Experts of a small language model: 32 experts in each of 12 layers, 96 SwiGLU neurons an expert.
Below are experts of layer 6 (counted from 0) of a mixture-of-experts language model. Rows are named router (the router's row for the expert) and show model dimensions 0-63. Each number is 500 + 40 x the weight over its row's rms, rounded and kept within 0 to 999. Numbers have three digits each.
After each expert's rows: "comes after" lists some tokens at least twice as common just before its tokens as in all text; "mostly gets" lists some tokens that are sent to it at least half of the time. This comes from a sample of Wikipedia text that the model never trained on. Tokens count by the router's weight.

# expert 11
router:518390476471522454502482500475510502464533454465453519526472529476497504473459509448498475467493472453514535514453496491519321429567491511546552467467484540506444524534549548606480531512571509
comes after: " |", "/", " (", "′", "|", " $"
mostly gets: " 6", " 9", " 8", " 7", "0", "1"

# expert 10
router:521436446503480544493545499499488495514494464444459483512457411494572495468487597567434396470537484487464543509546515469470472499536497520409489443518483520506482535464522478530483456522437505
comes after: " the", " a", " The", "The", " his", "=="
mostly gets: " film", " series", " name", " team", " group", " years"

# expert 9
router:494437471506469553500492506533515467494516484503501512447441471571567536467451486426500387535501523490510492523504443584508531439504567524419553496552494458508474482519516475587383529509489474
comes after: " the", " a", " and", " of", "'s", " to"
mostly gets: " b", " c", " s", " d", " p", " f"

# expert 19
router:526471469535480501510566513548554498515579454486459552500468483509505509457462509561535517501439460504499493494485508486588476440539568463514454501487463512503565499552439531503431488502498453
comes after: " of", " in", " for", " with", " to", " as"
mostly gets: " a", " the", " The", "'s", " he", " his"

# expert 1
router:467451457561468541550452512460575478499570487478502515485462428522513475425480517479481493544469527502460559525506504541557417457570582529505579428498484524535500525478554542608478486519486504
comes after: " |", "|", " 5", " /", ":", "9"
mostly gets: " 6", " 3", " 2", " 5", " 4", " 10"

# expert 14
router:514438449533512493526465552489480460466550484491483520450438494510576573494454513479488433539515502497519519532499461540492496422503551555453511483519508496461479509475547472555438492509485538
comes after: " the", " a", " and", " (", " an", " The"
mostly gets: " c", " p", " f", " un", " t", " d"

# expert 17
router:508506524514496468492427531509504481515512497486561534524515479544520503483459491560474446533550534489526538530537492564525532515542582496402569423516467500517459485558543518515497495532482433
comes after: " to", " was", " and", " he", " is", " also"
mostly gets: " had", " has", " been", " have", " made", " used"

# expert 26
router:499417453499480519513452562526468504510523450505512534478457491535549498475452500489442413548508447501494575577513455528570489484513522542507571461523471524524497506551537523496479532515473503
comes after: " |", "|", " −", " +", " W", " —;"
mostly gets: " ", " \"P", "]", " '", " you", " anti-"

# expert 22
router:486415406533483518504458557516573503498525456427523544463466516515537471471461559492468435528498457473496564574500465541571506470532597543470573475521463529515477508548513532502467545494494517
comes after: " |", ";", " –", " St.", " 8", " 0"
mostly gets: " Arm", " Liberal", " But", " 41", " 40", " Yale"

# expert 24
router:483489471492508489482525453474493531476508481451500520520491490453509500477436526455501518503480457474513511592520498499549451458529525457488511518502528491459440514536536529559496526513361487
comes after: "-", "|", "==", ":", "M", "The"
mostly gets: "==See", " Votes", " President", " also==", " Candidate", " Preceded"

# expert 16
router:487441489493534471530522512526552538450526482427499559516511610465501515498434506622458485520547486453433550576495525536490409438562561511450500463517503521482501498493520560514473466521403535
comes after: "\n", "\n ", "-", "|", "In", "—"
mostly gets: "|", "The", "==See", " Born:", "=", "In"

# expert 30
router:486420434503494515503435559508511507494533452433535499477477526522533489450470499477455449542497461491491557559524473554556492512526530533436573461531460527536500499561534516493449544512517530
comes after: " |", " /", ")", "\"", "8", "a"
mostly gets: "″N", " 0.0", " (200", " +", " (", " ESP"

# expert 0
router:529500442502478510555455582461541536472478466502553521516488413518529457500532484561455483476612470506467510604541480551507485522438516536502512447513529417517579479498485537475422532487397484
comes after: " the", " in", " In", "In", " on", " to"
mostly gets: " year", " 2010", " 2012", " 2018", " 2011", " 2008"

# expert 23
router:501427480514491504514458551517500496506553467423521552469497535546536478460458567475450417561542448498499534511502474552574459530556585536417510472557452511519507505549479525555441538510490513
comes after: "\n", "|", "),", "    ", "\"", " ["
mostly gets: "|", " another", " medalist(s)", "\n   ", " @", " Kam"

# expert 2
router:487442527484526499461451515502530525486507473507531470467456512531494466461439547505505443549415496508513564478545468496525427561478594531492582528527463519524413520512539525536557494506425511
comes after: " ", " 0", " 1", " —", " 2", ")"
mostly gets: " |", " 0;", " ===", ");", " —;", " 1;"

# expert 7
router:485407491492502456509450565508507483502556483480518516479439592520507529464486565488463447516498461526481500578519474508503461465542522521533561482532488553486518477491555497544529502529521538
comes after: " |", "|", "-", ":", ";", "="
mostly gets: " P", " L", " S", " B", " D", " C"

# expert 18
router:501448436504485511515461553527549493476537450491515564467461501537555479482456556472459433529513456499491543547512452517562484477499539540427572449524462537515479487544511533502472523507504514
comes after: " |", " /", "    ", "5", "/", " 0;"
mostly gets: "°N", " (born", " N/A", " South", "    ", " Votes"

# expert 6
router:494494442487470528531453561462524487513478501477502528515492532552550540438557538415481462559629499496518467598565467491516544450513510495521537590520500494506494520473532430626502493484583505
comes after: " the", " of", "-", " and", " by", ":"
mostly gets: " Sh", " Al", " Am", " Z", " Th", " John"

# expert 3
router:493495466514524491484487521481529493543512462446541547541489589510533481504502560515473513528469493490493560592493458509569405513509547531502566541539476485536524472559491535491530502525530495
comes after: "\n", " |", ".", " =", " ==", "==="
mostly gets: "\n", "==", "===", " ==", " ===", "===="